config.yaml
d_model: 192
experts_per_token: 2
d_expert: 128
activation: "swiglu"
moe_layers: [0, 1, 2, 3, 4, 5, 6, 7]
router_score: "softmax"
normalize_top_k: false
init_std_router: 0.00929
vocab_size: 8192
norm: "rmsnorm"
norm_eps: 1e-06
tie_embeddings: true
lr: 0.000544
seq_len: 256
dataset: "wikipedia_en"
Below are experts of layer 5 (counted from 0) of a mixture-of-experts language model. Rows are named router (the router's row for the expert) and show model dimensions 0-191. Each number is 128 + 32 x the weight over its row's rms, rounded and kept within 0 to 255. Numbers have three digits each.
After each expert's rows: a language model's description of what the expert responds to. This comes from a sample of Wikipedia text that the model never trained on.

# expert 39
router:049121139119187094091089146123152127086138076121111126122098169163122120130102117122114139171117147132160137167135156085124079189151173149095093142083121172169149182186108125152146134105117133108136152139143141062142117117145068084116112124141143148085092146188149149115139120125171120089111113109120125119122122097054141160165075110080120077116139120085179117119183174052149115145073087105090144121132138141063143163127099065137085142111176098198138142177102133128121158130100175155124051123180131108016118175096185102100128120093138160137126151155134128177092143086096166119
Generic nouns for works, groups and institutions after the or a, such as series, book, journal, program, section, group.

# expert 63
router:085089130141183099080085121105088044095138125143163074115090154136134134111086146076124144152119178146151126123095138117129068162094167117124124167114127158124098134155141153171172159142130078125129083149082144093122167202109114141093176091153107091093111077182155146126132130159121119132088108131152080136104141111096142141123066137116128101077138128089142096127192137044176151105106066152117116166095081107112170110163048090171078175137178159147137157140128140137130151142137082143099059151186117064109110101070131139132217156118175130146112166114151097129122082124098150106
Suffixes and inner pieces of Slavic and other foreign surnames, like ov, ić, kov, ski, sson, as in Morozov, Cibulková.

# expert 20
router:106154151159162145118142088182100058113183144144201146103125168081115119152082129113130160097131172137185128135134109109169113151153162147115152096120097147111113125097142169157152126104127045139128089144113124092135170176161117028131144161149152159104116099147154174113140094133177065137119120111166134112082125170087202192083122145097070110096092105118173114162168128034136152143093108115137117126164083145129150093115085103155054146161175118200089121132125142115183115162134113090116120145117116116036113170077141098099141129133155121144170130153114129179159167117088158114
Word-initial pieces like San, En, trans, pre, dis, non, often in tables and sports statistics, such as San Francisco, Encyclopedia.

# expert 4
router:110101134148159057115076148120064052095156140145095069069089161121101092106150095086122114161118138106152183136131146154127083178115191119099128138102115169153152176138087179126143170103142105117141121116108140072140133143111095093113159118176148111141155127144196151106132135154116113104078097109139104065116118112080171125106025170120108072077130113145162137158192156050106149148079107131072131172124117113097151105108073093174114116104158079138142136155087163111150152127132090140080082134187141065068108132064110092131150112149177108136160106148110111121161109121119173121
Pieces of geographic names and compass words, such as -ton, -ville, -ford endings, County, City, east, South, Street, College.

# expert 30
router:076168129077204142106104088162069109120173080137122070119059136143174106087077105117127140150164140139162117118106126114130091177133215120116112150079132136116097188152135147182139116103098099140140130198111170114146121142127099092093181092145131087136087132165170111143142166157135090128118101161174125135114138119067159122138056136130087067096149096097177112150109175051205110155091088144138090145154135106110163118118070075142094140146183123130118123103128148123119173114155100116106092137131110098066136135071189127076164119098171098110156165149133081117109108120096083097
Pipe separators between numeric cells in sports, election and score tables, such as 2 | 0 | X; also semicolons and month names.

# expert 22
router:094133113094152146077086129104108093140158122150141111092108157116164121107089113126129088114127176119142127151098141084179065176104196114162129142089127171106112177148106167152186142084093152107148087152152130087148132166144125087090169093174137063073079079163161149119103131160161081146096060172142095119112164089129151155065097135094082092114164117088207112138156155053132112129117096129129136150157104095097135105122084084171111159118146111121107128134057142133147143110154109172090093152191170070094111144093115094096200134091178089133151163138107076137086120088090121102
Scattered word-internal pieces, accented letters and year digits in taxonomy, names and statistics, such as -ification, -ality, á, 1811.

# expert 0
router:100155124113150155114115109113117062103167128175121096107079120094135106152111144081155087145139182113169126113105150130124075184064175137125096125121124189116087127105128174167106147112139185151115122152165137066081136101155071074086142082157094116117077138166156109116122120177111149145073126111122083157094119128120195191158042118144125117110104115176163110150182135032170091146101070105096126177184107132143142117115087115168110164167186110162122173158126167134084143152123168141104100179144109078089128133070091102101175160080161132120143170109127092148113129117142092140
Two-digit pieces in the middle of numbers such as years, IDs, populations and scores, like 19|55, 3904|41|0, 46–44.

# expert 51
router:090107105101157141052102134138147093131147135176146116093071150102103124118090101097106138125126137147118131133132128126178109202113237144143082168109138175151148160175132157123198128068072111110121142181129128068147145134145117105100129107154137138081157100144161163169158157167142086148099070140154118109109128079061146137151071121085096068129146100123149146113192144047146158129058076147126168137114081152104148126087117102176087160126138138199096134172121137141126171110146140165124065187157148116076108124101129106118195112104174131156100166133109120169123095108097130086
Subject nouns and pronouns just before a verb, such as they, who, which, team names like Bears, Falcons, and couple or ship.

# expert 61
router:071125112111153106056116126108080099100181123158154098079115158128140121109076107147125086131135172122146129097110141081164082181128219115114116166083116161122104173149100165128213165102099136095194120152139140096142125158156107093111157082171146093116089102186159181112124128172153090151106065170130126121121154088116164127115085121094059099114160115107211121123181134026119145140117097149154120154135110104110124128113113125129137134157160111158150130123068151130122172119140098153064132159179131045088122115106151115083188136068181086134138120164121096111094122120101112104
Month names in full dates, especially birth and death dates and table entries, such as 29 August 1931, May 2.

# expert 31
router:102124145125145088086098116158123071096139088135170090079121152161137064131116150119134137138128160144176126158121124124129109203100130158134110138123103167114113190153124144188178112074136095139142128146127169083141104191140157085083115126147169107098132124136117118147110136127114155100075064120151113076114129096134129148155051164099120052131123135105135078153152114073146142144123080092148188090136086124090127106122080059161092162164206064164102144186121120135140180075113147125150106133118145083011111113065156130139138159128169095116135178137100085123141088090082090110
Determiners and possessives before a noun, such as his, her, their, an, 's, the, often before father, wife, death.

# expert 35
router:103133112113149133083086096106114102127159131132136102097121152110163123098085124132130099109129165116155136145095133078173080181088193117165139151109123163086109165152106181153167149078100166100152087146146137097148120143146123090107164106194143059063075088153171147119114126162159098153083037165144087132094163089127152146070091124111074090136163109084203110137168132062149115134098099131124134146153100111093141092127085104166096152126156115154106125134066131131127135112163106160086095155186172069095123147084108106078202126092173078145159169135074089122091118096081119116
Numbers, pipes and spaces in tables and date lists, plus capital initials of surnames, such as 2026, 0, Cramer.

# expert 58
router:096143106132133115094165135115140104081157145133146093059107168146112119110120120133102160108123190139110127131148133114168109132075187112150120140124125185152126205162083118153138132151102155108121120126082120088152125167159129116105144125155106084098095113203193124122095120160164091139089055131154107165083116112112167138113118154095079125094138083065185114148134096014172093131125068108102167110190083095092172061082116076169096177100177143146114147177088109100125130128145114149064056123129095076093119132087122130087192129091115154120127133124120117130079093114115151105
Line breaks closing table rows and paragraphs, especially the final pipe-newline of stats and results tables, and markdown separator rows.

# expert 26
router:129159107100182141129100119109135063106187077182144088089079140123144092117094128148171077117151169140160105180090095116136082183077194143130090119105104140176071145120124164147156136107075146159092115174149143099108164162157131072081200130131106084081099135149145155076143188150108084130110093107112087144103128095092187164128064154127125083094120100139162097148153139010179139173137095117092125110168114110155132104104121118182116167139186118161098124122118169136126129127123123118082158200164108067082116168128145123117169094143146133135160133128085109109137150142130127093
Numbers, units and symbols inside parentheses and infoboxes, such as 13 st, IUCN 3.1, UTC, °, km, LaTeX subscripts.

# expert 40
router:068088080169172111089100130094152079088143118161176116062122146120143101139106109138111078109131108144146098177132110112120072198132191116161072141105130152098113163125133147139141166074101121146126165096124177108146165119109106083099148107121135129100155113159115140143151128193124155110091087151136105122122105118066177118135048126148163091106100109109131131142143115038165094147098097126096130223114069144101138135108078111178145143140145066169115140170117163134168177150121173109112106114150150053028110138097120093137170127134181108156115151162129116158095063108091092112
Percent signs and digits in census and election figures, plus party names and counts, such as 48.2%, Democratic, Labour, million.

# expert 27
router:187076150096162115097139137097088064090138093123162139078097120112099114140103123121151119110119138160163160116087065089162069167106164130140110115103109152151129125125120146166130137140166126079175137160128105101116092154092100145156161127150174163135184121123134123143122147128180116166100122096140084113149120148101174091104087137168103094080127090151191095141172178031215133186068116119148099166127132111114142097081058105146077141140137131165094131159161137122174145107108126165130087173200119142069138169072151086113198132095160100153135104191115127105080094075121098126
First letter or consonant cluster beginning a capitalized name or word, like L, J, Br, Dr, Cr in names such as Brent, Craddock.

# expert 6
router:105130111089149143071095132101102097138173120135151096086108142117150129107078117120115104117117184114129139151114140069163077181096188115155121148096135165106119174161098151153169134089108160100148090151139139101163129159148120094107158109184134064067061087163156157114100139169150088150085026179153079118109158088116153141067095139097086088137174105105205117126159141052122128144115106141136122167140090095101141102123080103172096156118143116120115123138081151130127147108153103178093093160188177069088097143095121102093204122083171083123152145134092090127088124092093111122
Mid-word pieces of personal names (Edu-ardo, F-ern-andez) plus ordinary prose function words and periods, such as of, the, and.

# expert 14
router:114109077087144123040153132090151063143178140165162057086087162110133090091091136123112103127123178146177105126067105122170062181086167117111079102115133173089133161171085115174175125122109152114099103173157136077111116153105098070121171085137134082122084090167149101139129143174135108125135125104114092110083117097092142124150076143040069105076139088129150107120176157058176111109127081107153166137144134155111143088134109067138092145160153136118136114146099158133126155150113117150112076151188128065078154161078110095110189148143128106150135137138134080124109122103086124131
Pieces of romanized or non-Latin-script Asian and other foreign names and their diacritics, such as Vietnamese, Chinese pinyin, Korean Y(ŏch'ang), Thai.

# expert 57
router:087106111123166096051102112143132080138150098110154080117078166155101128131110109108148172112132152178143142111088139133120113210086191144145173082133135188151107135152077125141182152112143097103148089168088174085155086145136076139107167123114140134082103154119147136135131133126119118076112106130117108090066160085054182139135018160143133116146115115124154130124129162060163163137056098116111154132099138141064184118118065092145064181148137123130098116184130096110136164134159169180117055157146133113048149131100162110117183150144154096127135152097116098114098112124127110111
Forms of be and have plus became, originally, eventually, and he or she in biographies, as in "where she was".

# expert 56
router:128137104094168115084145153139130089085148097159120067130057187167168127129099080117147111145125178137146108128123136084123059210086137078152115139124112211114115204140142198183133138089102139094132139166096163091139138173143105102065169125131163108129085058180203123129130130199127104125127130162137121101070125103055172168154100115073096079128119135144189132130167142066160097120118091090100148126102107089087111069144100125189131121124165132123133143141138120114135174118150114137109104124155117102070096118113083144119144113066149149127115109182103119166130164146108160114
Pieces of biology and medical terms, such as fact(or), cy(totoxic), lym-ph, vent(ricle), cell, protein.

# expert 10
router:066147139102224069105100099143122094119189120093089135114120105160091135113130152139148171174120126113146067162099118095134064160105171159109137105099100197157182178143089119171155126096138153146120107100151173096089112153156082163098181075132133111093115133150114102176129180135139118141132047175143091092144104170104196168143109147130115043134133146147135086110175137000162119130128119102116128150162108149108120152142113090151163134147184150177143166133120089132136146132128125111136111175171129070089101111086135152095139151117142092161176125146111140092086156117104152144
Spaces, digits, degree and minute symbols in infobox coordinates and dates, such as the space after Founded: or age, °N, ′.

# expert 44
router:145101141100187095087162128137078047102142084130123118107088172093117133117095162126119122116106149142142138159123148095151075178090167139057095153112074222130067154153102126169124118128104124094134130178113156109172136163103073145122160126143113101100086117147134090083144130155151083120105092158167133096097129149085156096166042133133134107097141114128137103168167182053148135115112134124148171139123145131103125110118108117166042148093168107128134120130084176109137149146152178129116080177139100032119125128067113116169178098067195086149102159156127121115119109119143107063
Vowel and short syllable pieces inside non-English words and names, such as Bourdon-na-is, U-B-a-hn, Hans-a, Kit-a.

# expert 53
router:102143116166151137084122090141143082119198072136154108114095127149123137087103133132118153119139126140137120133091162155162060177102199143143125140121113186097140160133122118185138089120078126093146133173096178086094119186130140101087131158111139112134088105154196140137167157159144102132134079150153069124106174093093140156134063167113084082120149117105178053146136110074162145171079082134134163128115098187095165132154092112137123151139136086224125145209082113109123168092138143183127106129154123083006103147108157115122195113131147139099132148128156116122104101134139100108
Conjunctions linking phrases or clauses, mainly and, also to, or, but, while, including, especially.

# expert 8
router:073137139135145111133064119115148091100152131132167111103069125123174110153112089093127119169108134145163174132071088162099077202124156143101081139084132147119117127107109148178080114063072085160103146130109186062134129168074085051124113095146154127043135109149166163092098129156144104121071131095142137071096143132084162131152073105157141125074132129140200093115161131045187111154131051134105131140123139120090124132106107093119077156108186090156094141137112144112118130144135143151081060136159117068085128162101141099127145151109173082104114140140106139143097114111085090130
Ordinals, numbers and scores in sports results, such as fourth round, 17th minute, 6–1, championship, touchdown.

# expert 45
router:082151144129173102105131125129100112148177123145213135127105151171182133155109138108093148156110152146154140165107142104094089150138200145105138153090119162062156162149128166196161143119091093154103107117143131079108137153148124060130148147146134149087063108158149138157112107169149108107106147091143107112142102085085124164122065104135080085074121105106157140138190159055191163148080130120105142158164119143073172112122078070125092139095163113199108123147087175112178151170153127137103068127160110091040140179113178163072148171130123125131110176115136150149147118058136140118
Words in film, TV and music award and credit contexts, such as Best, Film, vocals, episodes, Nominated, performed, premiere.

# expert 19
router:111141099090157158083102133107096097130163142135135086075120147130147137106092124129144100101145174110142142150120150110160078156103185135135127145106160187123108157133102163171158123100107170091146083135149143072168117146151124087093165095152123062068083067145172149101083121166174076147082045171149091123131157078118153144074090128099077074128161115099200096142162140051148108142093110155125147152154112114101151104114091099159108159111140130139103131139060123130119137105173097162082103152189158060084145135073116108098202124071176071133167157118099096125086123108097116125
Word-internal pieces and trailing punctuation in lists and tables, often foreign names or LaTeX, such as ency in Montmorency, j in Viljandi.

# expert 41
router:096109147152161087093109127118120030112134155121140092108106175098127098066118122142145098130137172153139124147105144143124050172104181131136089153115106145104152155189102134141145151115129099172174126132088201110175129168109123075098140102166108105139169094133151121129113133142136076145069099167157073109087141113119159152167034097083166087134126117098174044137148104050157108095148092139094167180127113107082142106107075136151100157126172081115114112138122177139100121155138121162131088144188114088061135157083127146112139159106186155094104154158133105143131071069109091096
Nationality demonyms and their endings, mostly in person headings or lists before an occupation, such as Argentine footballer, Korean actress.

# expert 7
router:117137101094190108086091118138107081074181116125122116084094187128104094112100176127142126129086116147173158154079146163118058156125169122071131138097102174132128163166106154171119141130109152100125128125140185099112107161127142113052106108101121168069123108154165130169095158165158120134133106164143102156101113123111183128124042127117092075120112142123148126168143122044217130166075133120123165120108113094124135077100049075158071134143180126141166162171117133125095168110130154168135086195167113082058108128087142142097158103087145127140109143141107097111116088073096125084
Colons, pipes, dashes and parenthesis-punctuation after years, headings or labels, as in "2013:", "2012):", "Released:", table cell separators.

# expert 9
router:111098131096156104116107083128138105111179102155124065077098165124151131125105108095103107130144176127138138135129185113145098171089168131108068137096157184114143163168079133137167113076096161128126119134163160090118152146138106102115116097106145082057116118161166121141109148151119104129094051167127123151105155098093202127102038137134057076116160123150185110146151112044198108132095114136089139141148114129118121099135096103143054161165152098132090142143064125081135151096130108175103086173178128058093131105088115120110190129084197085134107168140117072126095115121130161090
Digits, pipes and space runs in tables and lists, especially match scores, standings and stat columns, like SCO 2 - 1 WAL.

# expert 38
router:107111076151154142067121113097095078129164124148159095056116173111154134116120084137139121126138153148115180133117152076141086153122192104114123135058123188146117160150092140147184163086123157157132107137132168045114145161146129102098159095129132140052104121151183154124064127144187108176103079140152078092097149140128155105130048105086051092125162074069201142139133172027152140124115099133126128142140090113091137128098098103153104180105160059161135118137091188124096165149126117137130101155151110073096129112104124119109179127108155114139111163095146107132166091125104131140
Sentence-opening transition words and year pieces in biographical or plot narration, such as However, Meanwhile, Eventually, Earlier, 1966.

# expert 33
router:119101132155193091060123143130103062110191096145122088134083181097132112106132083148160119144128167127189138110112168095128137179130175114123086150117132170129121136137120186162161133147116148128157107080105206091150109198093137089077110123109126087102129133182184112126132105178145145128137103127169115127091117108088148093134100133102063150093184091119173132154189147062192129116140097100113111180137128140104160084111085097153112120111132143132156159160143133089173146133174117139162070157200105067100135110111150144140203098105195067154128150125114100096149111062097086134
Consonant-heavy pieces inside names, often Germanic or Scandinavian, such as Ped in Pedersen, g in Riegel, ag, itt, og, Berg, McC.

# expert 13
router:073132095143177098108136116169086133116145113118140093098070138182082102126104129130125131121134129143160091156133136138108105127110161136141113175151130208143085133155099108183155118104075136085138105121135133113127165161149073111096151095116119155113128120143147098121137174167129079099117064164180117152073124086117186113141068152099116082128106074108191109158221137026188125161132111118076167111139111116104143109102053047114072142145181124172142151189123178080119129125139134169120075152123132081121144163115152137138197151080133135118110170157152095128137104077102111083
Newline tokens ending sentences, list items and table rows, plus == section-heading markers like ==Bibliography== after See also lists.

# expert 28
router:133122111109164146102160113126085094132199117113204130120123126098123119140071173103156130139134146122169146163124116081132077204146155113119098091102077149118151123133146136184139149125129123129172136146144134117105118117129070082139174162107159185127122088132140141141118142172182102130101165130139080129101158122092157175109127102112101105070146108121156106135195129060190162189071126062161138125189141131116152089107093094124052124119180135178117137131131133100187187132148149178135061198182143120043171165074118124097191154112146158134170114150130127129118121080117071143
Single capital or consonant-cluster word starts, mostly in music credits and titles, such as V of Vocals, gu of guitars, Sch, Qu.

# expert 5
router:128097174141148097114131173139105072114131115124192106078169126115115116141117119094175125125105165169146122137132126105154088168119141143089118141110126187133129128131106162170150088085146124078136091192132139098112126152112087105148167103167118149122146111143105077080195147158199126104129094144146108161107151104045156119169129172131200113095096168139180078112173120043183141168095109119109164182121124139078153055118091085122098159109177149185124145141139177092178172155118159149167124188169178139031137152142165084124140168111138119157155133165094111148137130097095130091
Short lowercase word-start pieces, often Romance-looking, beginning a longer word, such as sal in salons, le in leased, n in nominally.

# expert 1
router:121096151122188110126122092127071080076132070116136126106098143097086074103075132125177136173144128093177118114081118114119064203128172126115095128123132161105120076140101113139148099090128131127145116174133172141144156106111066102162178134157181126087154117162147140090108184129122077126064165118130102136139147153069176133124093128154065066111138103142191081119154122029218100176098081114140118136137099111111116084094131095112122165146148095161112154169075115050117175095150124174103078160146114136081138171077116108127176158094154122134123122123119102153106114120122111101
First capital letter or capital cluster of foreign place, club and person names, such as M in Moldova, B in Botev, GER.

# expert 18
router:121150111097131160081088118123120086139159140120135094110139148110172142122077126140114109103130178119135147142115147080165077160090181095150128146100132165097129169173111140144167152114123169102143095140133155100138137148157141082121150108173124052075059081156141167135125132164162081172065025165132082133127141090122145149079091128107096108138152128078212101106167154048131132116102110142108111144124091093081120089139069106156097151129144100151110125134072152131125132099145107174098087164202163064090119146086106094118197130112186069129170157120057108119093122098099112102
Pieces completing given names, surnames and initials inside full names, such as Mihael-a, Lakshman-an, N. T., de la.

# expert 54
router:098128102102149118110099107173069036092157137105159108058064139100114106115104149100127152168148121162124108118094120084160128159081182123115139155138112152157099136111112130163119108126059116101155080150141191121137123182146094118070148119113070148065115093150133134092117164151142087101091108138167095124095111142128191119108078154067120121105080112127211117163138145061204137187106153139111121166132126147123132118127091061147084118163155106176142169142152160109092128139141156169078080171145109079067121160141130135139201109141173152095162172149126136114150116112079180087
Dash, pipe or heading equals sign opening a new line in infobox lists, tables and section headings, as in - Website:, ==Seeds==.

# expert 62
router:128116166116173142078131121177089053083170103127146112098147167106078113115097173105136122111064136110164125109095154133136119209091143107076135112118111169076078154145106119150137069102120089130151104150133131126120146133151091088147175167140175116102118101147157147088127142116149126142100148114203150129134131169059170178125068179123080083123128115157195107199193158064160122135075120101141151119122075158142136093096107111171071181134183097162083161147099104109138181136120177142161118150113133104074149162075145071162150133092176091102141112113150108137096105096077137130
Single capital letters, often vowels, beginning place names and foreign words, such as A(egerten), A(very), U.S., E(scuela).

# expert 60
router:129143077105155122086117133139148051114180134111139113112095155154168109118108167117113086127128160122154137125078117138120071153129223096073126146126096155088134146151106113185184157138093129121107132184153178106137124134139110099086165148146101078064102123142098103125115109151155089108103091121128103135130113138087164120124038092052067084106136158151162133109155112042197134142063075127118124114162081096094120079124080016140093156148123118166128154141112162143112131123117141140104087162179162088079113157112158124148198159137146137123166115104151102139130124116127129056
Slashes, periods, colons and www starting pronunciations, initials, times or web addresses, such as (/sl/, A. M. Rajah, 1:53.39.

# expert 32
router:087132102097156075070082096173127082096108092157134122132111145125106084081160113120145132135177173139166120171097115121150094148147236101130070156104169207103111148114112179154165156089105122125133129113118181118146144163099112112077142120123164128073085111149116095122138165148170082152151101159111105100079110105092209134121035133111081130130113121112183136131129167039154110152131080147146136167151093148116147143094033094143147166147143086191117139178078126113174143140127136166136114133157101100067128155098147131125200126090141129132111138161124140128116118077122101099
Prepositions and linking words before a noun phrase, mostly of, plus by, from, during, after, among, as in "census of".

# expert 49
router:088159099110158106096107103154076066119184143136169137088121188073115098121136150092100129152154184114186152136120104137171111192127158101108143139117124176126147163180092154187120145102126117168115113160137148064127147185095145083073148159113153134127094128129157135136134128180152144154087130118134116113124133063097148140139088097103128067063095121096158106187174145058191160151082098083158161142146100143099170108120099060160104153124197119180126137166077151133129164148147139164143095161158145096062161152066143158110194183123153097146141135112143111129149115055101130141
Words inside quoted song, album, film and episode titles, such as My Love Is Flame, Give Me, Someone.

# expert 17
router:115125150085174104108124147183114145105143067129162063100117112116097080144149122114185150118128160161145106144086135088176109190101168116133126139135113166119136169123105186159187157093103148086150133171135128062154112118142084105133120155173151136119171130103124102094139136186168089159117079123147102151106128143070166153124143136152140104084094097135184102144181125044189183195135057108149094208185111148104169079156096125133093152138153118181134126169159098129161174128131075173141105181173139150051076162097161110127141122135162139125108148169087127104141172103116138108
Word-initial Latinate stems of verbs and nouns, such as cont, ret, def, rep, tr, as in contribution, retains.

# expert 2
router:133120124116170028091113120146062079101175115151174131082139148135139116116077142143147140127099167137167111089106154139181112181112143099112147111118139199153118151137118137089180107153135121154086113172123105103117163152127101111135135155077142134117131089175155138160169125140165135117129127088159107116115138100099153150133112133111098111081133124118191095153175134055174152157037087096108129179111063147083174077103079074097074144149189104127132142166214116097161181159130162188138147127180172104037126147090180123116128139101154110136150110147110147136145135070107145114
Capitalized first pieces of split names, mostly personal first names in cast or player lists, such as Am(elia), Ed, Em, Dol(ores).

# expert 59
router:067114102118181102082107110101076081085153114131130122109095138091102098093082146098099115172144181134150135155121124093139057202114188095116113173113124179145092117174107153145206159105126108141130116164119160074149141178112128100107124128156133126102082086152163167142140149186161095154129111145120123134134132075096170124112039137098099121105111067102189116185139147052145143115124106160125170146156080099095110099099057082166101114108144124136090172167084150127153139137165109152090054188206099114079143137087120134103166114126151135130100141104154107122120149126070146116
Final pieces and heads of words in organization or proper names, such as Wildlife Service, Learning Society, Workers Union, Racing.

# expert 24
router:112153127108138114154129131114146030108199096116180112147149131129118139083125086084148146110137164176152125190130178109133152160123147142135123115161082200094116161151089199152198118123085111134125103163109152054115150161109118111086186115142124081134137108156177135110138130159181103136114101126126090152074154116080150168129080168097086089144145136146171124150181170067153142178133078109122134130120115161084162128123090067118074142137134141139162156124120122134118172138112165163125093162097147074042069137060172127118145108109164085134081148161088121159103092148094195138
Short pieces right after a word's first letters in ordinary prose words, such as w-or-ry, mer-ely, inv-as-ive, Fin-anc-iers.

# expert 48
router:072152117122141111075098114164107097109178126125172112129102188122140083134096125129116100119135169120130144119119177147087089149146138139098119122079100194106131141177093165149149102094091144165168153105117160098147121137141117094066163111175147142114116138146153132156163127152116118139084110157153081132107123132127114161147054089104147109135140119082141126143197113030187129115095098126105185167145121146098124088122078114180079162153148125202079153188094140120180147158159129169111111145184128093062147148051160176081167159099156107098143167139130096114102135024092080119
Nationality or language adjectives after a year in film openings (a 1960 British crime film), plus final digits of years.

# expert 37
router:070105110167160132042088188149080076087135091154116090089087112151122110112082115131135082113162145144095120103096139146090094167118145100131095098071121170133134187135144183192133153072095139152131102160145170060138111161125125098098175120147123092107107091148168124143131102137120086163085111123141100101117145072066132121126083131120122077125122143157170087156166094063144131164144103127068149151170166168100105095106098063177139119107203100138099110198065123135154162105121129143105109133144146075033107129126164164130160139109192144100127176151141129118116115134143084114
Colours, materials, sizes and units in species or object descriptions, such as reddish, dark, mm, wood, steel.

# expert 29
router:114139099090134150088092111120108104141160123153142090084125147111169138112073119106121112129116170132140132141118134078178075174103187098156134145093127175098125176162103157156184138082108172113168078136150139087164115156136128095117159107172118068056069097147155166121100129158165081146091036153150081134105168088130148149081089126109065107126175110077212115125163128060145109135098095123138131151143106107093136100134082105173105156128144111139107130122061137139131142109140116184094096166193174069088115140089119098094196129093161081146161158128084082114084130093092124119
Mixed group: ampersands in titles, commas and periods after dates or clauses, leading words like when, where, Johann, Juan.

# expert 34
router:097098120179133110118099140194105087066155121148138087116081133133079083098158082117139164159126149138139133081110076098159138201120152085140144112129143150111100178131120145144133136122148120162102080143096137062097168146087133093081150090129142118082100108131174112068143143121153126120154142140110120122122158091047187154138085149108142137114105088148234121139199144045181144165127059105079135180136123137089161104099098112124168169148203105207114095139098141127165169142113098145126108111118095121052086136093180137147152124142146150115133106130155076171154161108111108138
Spatial or degree words and word starts, such as high, low, out of outflows, Middle, Under, Hard, often in geography infoboxes.

# expert 36
router:093119135150170103130099122127094060125147109085110094114107128161121094088089132115133122123146165189174125154099064164132085183097184162105121144104112177134104108184141169156147144145101104084164164125143163115126141152134106096089132128124135125108121140160146105154140160094131113120099146139186111105096131087096197147111082106096090116114171108088122063139217151025185149173064120088127111122145098117085114112096068075121120180171195105161123132174127152137136158149116102173101114161185086076104093156112106175141191133082111066150110101143138090119138107075093139119
Space or opening parenthesis right before a year or birth note, as in Born: 12 May 1976, Nancy McKeon (born 1966).

# expert 46
router:115085104091163106123107135138101075080152122163155107091098162189153140112136124144108118136135198125129126088091134119141111167118201121095127151159131181113104139156096157210187129140162094154114123126097115095170139163111131142087135121179118087142080105132159140125144087153123136126133077100130088118100143092050173107182049107072080138087101145108160134088202126075172171131100086113127117140137110119095157112112043043128077109140131116129122160164134133152111144151112109107096083147157156092055107143061134085159203156095165137150129140144156109120123079071089127124
Syllable pieces inside Indian and Muslim personal and place names, such as -um- in Sasikumar, -and- in Jayachandran, Singh, Khan, -pur.

# expert 42
router:127125090129193104104071104157102101109179072163136130065097127128126151132118105115122163120130182123147130156085120144145069197112198140152077132096135143137090165157149180184139083114113115063142112170108189045099107141163142106120143126131155091072070084149171127099074149145110089167088074127123123103111120071114181152096099116135090085085124121101183141142113166041193078128073078124123113152131155100120105141144116077140115144146140115144109129095132111120152127119141086129084109144155103070088099130104165093130141144148184126138169191079074134132145120090125153169
Pipes and spaces after column labels or short codes in race and asteroid tables (Pos | No. | Driver), plus prose like ranked, finished.

# expert 12
router:124139121114162153065074120142118127132143127125105138097125137141125113097083119145135118146114183115141121156099142094184076152122183120130125155082127172119128201153100179136195135069055131102171115126142153090184123132149126105083155124159142091076085094147187144107100148151133101156092090166107091121154140120125146137066079153083075076130161091117193072124151174033180104111153095156108142150174110084107152113132097089163080140115147169148129132153071104120115126127175126132078112141175166069100134122089137093099229150099148125147178153131109071134132117087098105147
Letters and digits of provisional asteroid designations in minor-planet tables (2002 CC_{58}), plus years and separators in list and result tables.

# expert 47
router:086121126140164126061156149168130118139170109114173086127122148118104144096100131087122194140118141178137108154126143167118143223086199123115104113132099166127145134156116164160198143127095096150181113153149108060109161113138113141097155142094118085112084140132167127138139117169140092063095064122107159088086114160084168113154095173135140085123093141153212114149139175059177160153108087130133170122101110130061162127074084069139079140119147148145096137180153112070110147076110146150163072179142125104047130111110154090129182127111117124109181161129133133126111125096112114074
Auxiliary and modal verbs and to after a subject, such as has, would, could, did, not, can.

# expert 11
router:076112157162149082087110149117095101102154068122162098073112137166147093106077121127120114144119130133139132166119158095142094192075142155118127120141078161089122195154133146161171127077093115161171136149118191064146127150111113109093160141130149108065101152168133142122126118157154137155108101103134098061154132122122136103157044105125073076154127138095198066113165154060186149126114088085116161123153103123114104110071070079149096155114175090157092152168132171119153186139087152149140089110103122096028096112079157136102151146143155111152089152136106086144128111074111101106
Articles and adjectives or adjective endings before a noun, such as a, new, important, first, decisive, conceptual.

# expert 25
router:106137107100144141076090115112125097134158133129144101085116152120153122113073119127118087116135166117148135152103142072165075173098190104135123140078137157101118160150091156151178133092096164090137096147149147101146136157143124089105155091183125052056061071154160147117086131166153099148089040176140097127094168084123156147091093139096094081134165112089210099128162132067146124142100106145115122154151111116109141104101090101158102172128149116137103140160065129120115144116152095164081089144192181073096118141091110096085202118077179075135154171137085093136096117093092121108
Scattered word pieces and prepositions, often in species infoboxes with authority and synonym names (Fernandes, ferruginea), plus words like science, engineering, peace.

# expert 52
router:099087126126190092073085145174092059075200118148139120076128146133125076094120146084173113120154167102163134092138099094168118193114120165132121148103107172139140169162111131168134113114119121116168121147107172102114129198096128061098161085167192133092116111167101141124110131125129104127106137133152119088131112106110163123139066142115071108136063116110131109153172113075155121173122066143146134152131124120084117110117074122182142152174165103191099172171112113123171141151149148188141081158179152096050116166083136116115163155130156078140134145154113095092105085056059156105
The word the after prepositions, and name openers such as New of New York, New Zealand, plus Royal, Old, United.

# expert 21
router:049118117176173086083136165101157088103143120147165135114128166120156133116121129108139114117106151159145154132116108141122072192155212100091108180169150203141147145189136136146164162104122122123170114136117167091089127147154076125124126133135113165070132124175173142144098126163160131102094127119137108131103154102123172140142075075092114084120139104122141121110169195054131136152064098090079100153101096151053149139088045101157093172119175096137120126153148119139150135142118154143089069139136128082041096160120164111127108097130169113165070130157087112149103101087077174073
Nouns for people's roles, titles and kin, usually after a or the, such as member, coach, President, manager, father, daughter.

# expert 50
router:090143171128150117088099107111109119104172147148125114082082117170129127114116126064154106156143158124123120165117118090164089141106200120139104113159121133135128161151086164146130154126130166134118097110144197070074147153148093166055194115153157167110127147134154096141106113129123108144138094141167115116155089109137165142167085108070111055131100127118184103124152178024199145131109102139088150182178073161117121126143082136179136154123199123169085168153113114092098148132122159110074070158159124047089082176129100116123096130130196133124107161084137081146123105084174153128
Field and header labels in infoboxes and tables, such as Location, Site history, Order, Publisher, Personal information, Away team.

# expert 3
router:063164088121176125109149129155066075092164106120144077124110130141171136105086184081145149127130153162154151135123184136173131187109167101069114135097145168096087154163095156188202099060114130127112120183085149076142126163104094105122111116119136130104121123169164154083149109144139110122133079150128081118112155101093159181083054121121111108099098102144182117176168108067153136142144076098077144159127147120074168156127098090135176168109158141129136116135125148155126153151146130142073069174104119024067110166127160137153103116101123139143162137162132147171138114114086187097
Inner word pieces such as ter, per, le, rap, mostly in technical or sporting text, like but-ter-fly, ex-ter-ior, tem-per-ate, hydro, steel.